Experts of a small language model: a softmax router.
Below are experts of layer 6 (counted from 0) of a mixture-of-experts language model. Rows are named router (the router's row for the expert), gate (a neuron's input weights, with its number), up (a neuron's input weights, with its number), down (a neuron's output weights, with its number) and show model dimensions 0-95. Each number is 128 + 24 x the weight over its row's rms, rounded and kept within 0 to 255. Numbers have three digits each.
Before each expert's rows: a language model's description of what the expert responds to. This comes from a sample of Wikipedia text that the model never trained on.

# expert 24
It responds to: Plural endings. Plural and noun suffixes ending a word, chiefly s and es, such as trophi-es, extra-s, strike-s, -ations.
router:122110095161154131138106140120134082127142133171115139124115124111168145102134122130186112142143159110153108103128070114141111155132174133137151080142083142129066141120130159122143128139102137096117163132128085098099115144097096165084162137129122110122129108115092155094146113129146131143
gate8:143112196125122116108101082126093144137125118126095157126105124147131129114126130128134156110138181149128179122107150126144139111104107094123114139116116125109121103136149163129149121154096170131104121140103122161132091120078118167122162158170122134184160130145116108051108122137141138140
up8:107110131115072159128124139125100152126115121153139126123166124149113128139177122168100105159121167117138124150156128120128146118109125125099076087076165117133118162172114132114116166118095120113130155137134098137121101155138136120081126143156105141132122132124122117155091112157093151208
down8:142159139105160170131150158141150136199145108121137153132158133128145116081132130121186092128108084132129118074093160107145166123135137126096119076135092107127103124125108117130130098159114134118094142139126133130113134168131140145107126121140087106108132155159102144144105099125143151076
gate9:121118123127156126087121115118136188090166143146135160138102130113161145133086105143135139114113106086166109117161117089108116105146118128115119096162155172101086128084106116116153180114149122103121115091122113158124118126128109134122149092105130093152130108098148170096132138141100165097
up9:153113122115163139138118101119110145141087131116137110104123118143072128205131158125125183110137108121099115145094134146095095091127174147131159126140137121064119099128129111125109078139130130149133112117123128129141106155129112172168121127147099150165139155157089127090144129116098134148
down9:134098120127113141116158149138123107112136083135154130157115162135127128144105097136130170109134172121167124159132119068128113136166097150137169138158107130107126172171127112102122186115102154129144106148172075129134120114124141123156133131090127134125143113087108151171122175103103145107
gate10:129115105125100130179152132129105107155155155131128133118155167123092076074162107113108122117130159122184132131117133125167131153142153093106153165165097093141143089110150155151139113120128139135118108141098092118130122149166124151132129166134075138095157139129161139134089117152112109154
up10:141119110136128132129105123114088172142117126112140121141113155152139127209111125125176130096126128143102126089096108142110121102159095140119164118125203106076120118102126108126131112134135135096124094135119149154121130123131115127116146093092108110153175136137145125089101164142079092147
down10:147118145145156119021129172106137112134081122127142147118124162111136118138134132116178108159149098132137156116135132152098117103122123137125161115093071113115122120128118132119164180114114110090156098159121126111145133125123087103079123136125115130165152132144139141140145168120140114118
gate11:106077110138155167139113115143149217121127143156132105113088142117151135073133111141135131108140115139164156105092143141153123108123121097107127122128154167166136148100098108158107139080134146138111144121121116141139107145159135109116150162088162102095134112129141128154148113099102132169
up11:070094157104129128114115155123147117123179121083101160141182131158162126155132120144142133148125162120138122138109139177119090120096120146118158143099103088138127075102158095122125161139134119126122127133134131083129111098103133138141152092127119125162111112112154120091091121159170156104
down11:155146119143171139061142103118126141134098150125107137096139141134147156123102127131139153140124134146135152115087119099108134160126107115144151144115114078119134084133142110139144178134155157124078119157179156094090148151143147132099109178127126132110102107130153099118078087141138094140
gate12:162121110144151157096105112143137172113155151127142138116105175153137153129117064124126123108130104100130153108134170115160124106111168120103072191143138080125129105094094150135128121132142158136098124140111130110098140156106143139128119141137125098132076103109137161134122158110089107158
up12:172132097128135095150140158124140082173133124122117116120090135111124125140108164114139141091141148114113102154083094089199116126163103113127129143109099118124125120109150142158134077134135130145125118112104115125116155134105054163156136113110175156122107134111121120098121155135124170103
down12:156116122145142118086139129178175140149135114115091126148087129161137148132088078092169132116153154122178125089118150106146126110129144130133171121108133111141153094125117149168077159148135145169129115129095117125098143150090109149111135102135117146086119123192128131146121142118130124149
gate13:141092136120153177085120155137162115121147171136144126160178142106108086134148132103120180129115119117110133147084099131140104103183153133147113132160128087170137116125086133155147109114131135091114171140121144145081129130107149095148142118157139106124129147132133161122094106138120108086
up13:119169128080122156107108138130155176171151143149123128158153122114094118162168193112129101137109104130106139151085087119136121085158145152136140112146167106143143145119091120161112143121129157132115130185129146138106121123105107127160143094152166113156116143121107116113109106092121104104
down13:097131146147145088181130163171110127133138139155117169138179138133123114152120106118126100111086083123056135134109154160117156169161164109099160128149145138118105119141107132128137132102095099139133117149129143115140168092129143128133121102090146095158147105124120104118151137109136079141
gate14:141116141092137149137098104140083149164121160134138123097075157110150128087137128121152143197133148151110117167146133120127126107145118149131086093121141111140144104163113161112097188129136149145168112115099140148109145082120119124112106152096116155101137079116124128133142134176100125119
up14:123095132121071185075124158119128150115121104115159163095144109113114122129095135137142159121138114102127147101131102180154116143115179151114176124155123093118152144140103103146113117155119109139120155112127129143158152168136091160132137118109132144156143147098126125172149086114085150144
down14:132159128137136055153092119104119156088135106136077156096114129136135130125119127131113122116105147086150139132128135170132120120169120156150086100164132149109153128109139136150152127135161171151122120108085132152105063122114117151143152143124064143098104121104169106129113145129133145146
gate15:125114148125067112108147111138095184120145090138104106138149107123092153150129117125111115134149112141144101160117134140119143116108111139112117132165112099100141094097081155135142162150131100160178105085139159111128155181150145142128139160123181138134125131112120117145156142109076091146
up15:116118132130179127170069119130167115163124132143172153114094120131178134122131162118119158120137110122142181111131130148178155101135134130158132153158108178146124112108141128154090122125157146092114136164122096153120104103144117117140134143160117071102093131152127141113097157137158146115
down15:144132123127120134000142139122138148104146121103107150118087120148120148150145099138113169108121127140106116161135139095128138132118142138139117130146104123147157129122103137115131160136112164133161120099152126131132114136128099106104125137163097142139121144105151102138122116123109143133
gate16:134143090114129155116117122122135110158144131136137125188122167158121152162117135115196109151127121128152116113114137122142182091076125097118090078169087139108090097139122171102178160108159167099102140120133124123123136117152135130102146124133124148123133104137132115111110162133128118166
up16:172086142106105139161105098130169189167142125125103125146124150139132114156134119083082172089096069124120113155131108165132120132127147151076141176084123117142148127136119127145139124149116120149115146167139129148129154107088121120125127114154169111121107116092113129130099137114121098133
down16:166175136121140135020146111111149158161152115124139121102132138104142161131103056126160152114077119112153136141126102113129139143111109127089107106101101084125154103134130130114137126138148125133115133150143121122123144129089124108130092120159150161106142104120141123115118086149116136115
gate17:167089140146115097127137114145119103135096126109143138135159112130134133113128169078124131108110085123094148170113141116095167152130122126139150160080140127181142148134164172112121109104119083175137120150147113135144156130110157117134081120096145111160141125109108135101140150113110062140
up17:112165122121103119172130120135131119147128129107076093126154135162129136078121148121123152127061072156095121142114144141083156121141109105147147127103097108160154127124156147130131146133124075147118111149139135119146133161125123124133068132118169103125142106120124093152148146104106071100
down17:094129133119103124255125119147134121133127133161117151129137139131115124155123160134129091095137138122115116125130129172157140142115154127114103120132147140123108165119098116121121114139158110129138118108102119139125138102159121130165149135109115097129140136140075135123144110115125134158
gate18:113131134142101134181114141138087118121116102104125113189133126110110140144143153095117208105185150157124117130128135133128134086134109142118094100122157147105126188080126126125129095086127135106115160119125111145142128155115121114140106106148141112117131090158131123119158111122065106133
up18:136109101139110128074130100108140135118160135157138141113124125111107154133143129138102137120123119123141106121078101151161116140123151128123103158099144109120111067129119073136127180135134146121179095121134112164109105111131119161134156115146156150168136148112140120057128123069136174097
down18:156139161152155135069082101184109105103123122141105085123134072154137126148120116126098125118141147148123132142096100114105141130108119113113103120128122084130075119137119132147168170148105131158183117132116086143133120149107161133148112130121130133128120112096113117108174152095099106164
gate19:146160163143111138150124152118110137113145138061110191135132139128133134125094190089131122131107075147096131143129129100108113157127108126144101119112114160130103110133154129130128134131135117092161162149076173094099159110115159133143081094116139121125126128123157085163145132119154142134
up19:151114126171093102129169161132135135119153128078162119142136118120135129182151140120117138112169114135174103125102093131151126119129114139181085152126145123058170161097125118081123139168126113163153138126140102097105134146146089136135142115127156144102125149122128115166142121106121159146
down19:163177161120115148086135105151119121118120116101111132141093129143128126085149130151152155126136125103097140135119175104104131108167127135146119129138124166131156122135155078143152201145119138117127120123083166127123169104098141107127148130125179137089087110175125125148138109163160157138
gate20:124160155117140110121133094103151117127119098137206141131098144096122122141123136136144122178095078158119178073111127142134134149096182185148129110166131123144158140136137131122133125170129152150122114134122147141096118103113109169143115098086110104144120145120171122103145135108123140128
up20:139103104126122130111146124102106143150149129103113137119105151102167115109100138079153127145142160178178155145144160114130112109156118141167126158137153112139146081111140103118133122130161145123164153106098115083104108138148144127142074148167068127147151094161113113098119128162102138149
down20:103113117151160122170119175119148133148157116129127100168155107155137135141119165131108127129151124153094081114102116175127161111156151127174080108143096123106134094116115156130121099095112114146097135135146064173122117127159124112138132140134109107156155129151079165106123116120139161106
gate21:127112091111095148135110140129129095126136117098162130122123112146152075059128108182138094163102114137094094143133162114124105149102118150132141109120178126158120137140104162145102103172118084087113156161146129111116095136115135118137087094103106143103128129138113133163145134127172114122
up21:087139120150132144094128134126151084131131115122134124093099126135155136131115156176149139129160137130152131111130162131167131122078152180194084124184122170151140163089135154116089112115119145140161147164139091066137122135125156107118100136147115146126128164128124101124123129122137111128
down21:098194122142145148128117096119140144161107097150146113120139125140112145095136141140123105144142141116148151110114098111120126100147102101103158086145083089093130130180101081140152142173181113128144098127148115075098127111125105098123117143117110123168125115096104127106105145147123133085
gate22:102084100158107117120137139110114140100156112127123148098142131123157106120132108148089119138143164145137109119163162166151124139119098155105165074098123091128074121155109100110092155155141117114134126126135174142140082094109124118122154105128155117125173067145142100138118131130102107162
up22:121126154131124166167081161111093082177109125123137104188110143144109108142127114131104118095120154087122089107132113111099120124151177091104123112104132106104115184139118136133113121107125137078143114132107113157104112113138113151094113104151157089098160136161135120132126114155145096140
down22:147133089075146129021077137130113110130122122113119113127116133148116089150108106110143125111132142120139158129092160133105150124140149157123123109131096105140150167129118119123112142130117133090145126139107162130156135114113140146100099100130182133123090127152146084144112134140070103128
gate23:146087138144120122077154134120117117157158080123115113141122101138114117152089153135125150108116144103119124141074120088153121134133115164157121129133102120151127106075134099119121117134136095152131159146126146140097138143134123159149138102157144152136137163104107147071105195107166163082
up23:101116098131135143149131069114126109152120153175139128162152122144079091139101158117135110142132107113128082105133104111110104122142109130107155116119152078103127140068156105136115143153127123115104167100141054161142155128171100148128102127127135152163118129133103141136136122139110094094
down23:109111132128143128199114093158123109111106103169149124112127126152154144150142147169133123146175111127157113088135091169138141193151132104149108148135138110118105173124129121110134144145127095072119098126149158162161105118132136130151165161155145139127133127123098135122170105169107135119
gate24:101162128112115182138146112131191157130168120123158164190158124084093100070137151131148128131111131121140126119143143118150127130130099128158118132143185148097090107125081124097111103136122121129139125157092146110134090162156126153132139154130135139110085110131118118138150092147131135144
up24:148176106132127086134161138107086073175090127101151111126135137122138103154120182082131120147131148095109122138138110144116128147134109085090126096113135146129100108121155127123116126143131097145117110116141143111133133107165093137124144136043108167130100111143116152116110165162147143134
down24:152122120134134126090157118153117134180143109101135098120116176100112088127144148165127133122127131139148113104111141095121123115177113127093152132129122153137098103159148117118104122146130164127182166118103126115115136142172125096085080123107126152091111154177108113152143114144132195150
gate25:170128147070128164144151116129097130146127144125163123097122089106131106139114090092095116144104111139072145144122127137123133150089147154125113149124150159173149151128126130156098167129129134125161145188127116142108108137171166118127127136142163120159071119163134138115115147104130111172
up25:124115080098128140150130107128143158102136151121135128095109105129124142121144134097149078091143152138106138123115112069137117170095131134103129114110160156161109157152119137147107163148140126132152046136129146122124149112136141133110054145134168103089109093132144122134116095123144152159
down25:130109106117119137204122129110147137132145143169124120146083112139090136170153146096130154100108167157115124111114079127104141150106148120126124129102118105116136168069131153126127149170120097089158085126145096127115140142140139099149098154127116092134146139110067131099120120144122097122
gate26:123122154105135135160150085146113132090130137079171127127129168113192107119107137148153171134113117131130095131126108146123139096114173183129149129147127122141094115138145152144122137089144192113113128115122085114134139090129114151127098137078131137119122112151133106171128136073095122143
up26:118105163161122100132145169138116135125094119117137136192152129116140134137166132149122159107144140138150186122113137105137154131138158107105089120116088180114172153109141148122135068099110121113147156124145152151116119135111147108135126126174117109129140108121119152119201125162085145144
down26:178153147100132107068142129108103123189118132093146123150146145113121153111109099146139172146131108097115174146159106105105107093145095186147163121169126105112125098117115121108136158153112157106105101143109149100113160120148114123123104133108151142104128118097140116134107110159127165103
gate27:124091088110112138112142135115180141131114100138140148173154110133126114132127121135089112162118091136161169132098105123142141134103145134117121142125107153106140155137110156145103104145134089067131113108168093121127165140063133107118117169116132087124102132131130156189170127101104108126
up27:093133111159107097121170120135112068098135147140121135156121108137091125119106143123142112102163180145166169097120161140109166126103105122120139091115162125136104101110130119127060163100143174118133112082155107150130127115143113118112106118112100152123115099193144129134122140145138126123
down27:129123114115116136040157104078142133141125141129107154097108157128132139167108109098111129116120128125128145098136145107099143099134093131162116112089119116123147100153127166119110134122172151124142153122147104129131071125139100159053106166149104132127107122115155139165102127147137142156
gate28:138128126167123116144137135120118146112152146092141143116134126134142135128118107102142124127137126095143132110086135098114138149077142115127132099081056133147087148121118115098123095145150140097132083093116149207111140107155091133131116138086170130091106138143173143161119117099111160127
up28:127132014141132165117106141127138113102135154106149175116108130114150159170107116098156149135087121117132092127109119147129090117087087131146122096120113125143120126090113101105108121132131153136160136086102133132116104162158118139140111124119172156134089126128117134115150127096133136117
down28:079114122137156096200117173162106138116108108113116123153153121135120103160127142112146090139114144126100097125118130118122148147126141148157112137120163121126087105149119122119127112139121069148155143107155107118145088172094138135115147101110108155157165123115093168112188138120122126084
gate29:132119109118100140105134141134148144132145132137125096074173165090123047120107150121125155141138098109122119137139147092123146123129114147121144113175130123113149067139105132079155099148136135135096180137112142116112145124122086176126126124121126144088151120112148114146136177155144104164
up29:108162108136159091131125153150115116136125149075145166118094122124160123091103122124094176147198150122105111118173166123137111127109126151135139110129086130144135100131103140144150093149121117149144109119142103162145125113095086138134137081088113166128116136165126093147166114133130140091
down29:150132164133135113172148175164124107117148150167091124106167138136118126136142142102078118124094149133116152207116145097117147152109136146094102151101119123154129077083128117129131131156090142141164147145107117099140155128128149142099154131131121123088141071114111141139137131089129129126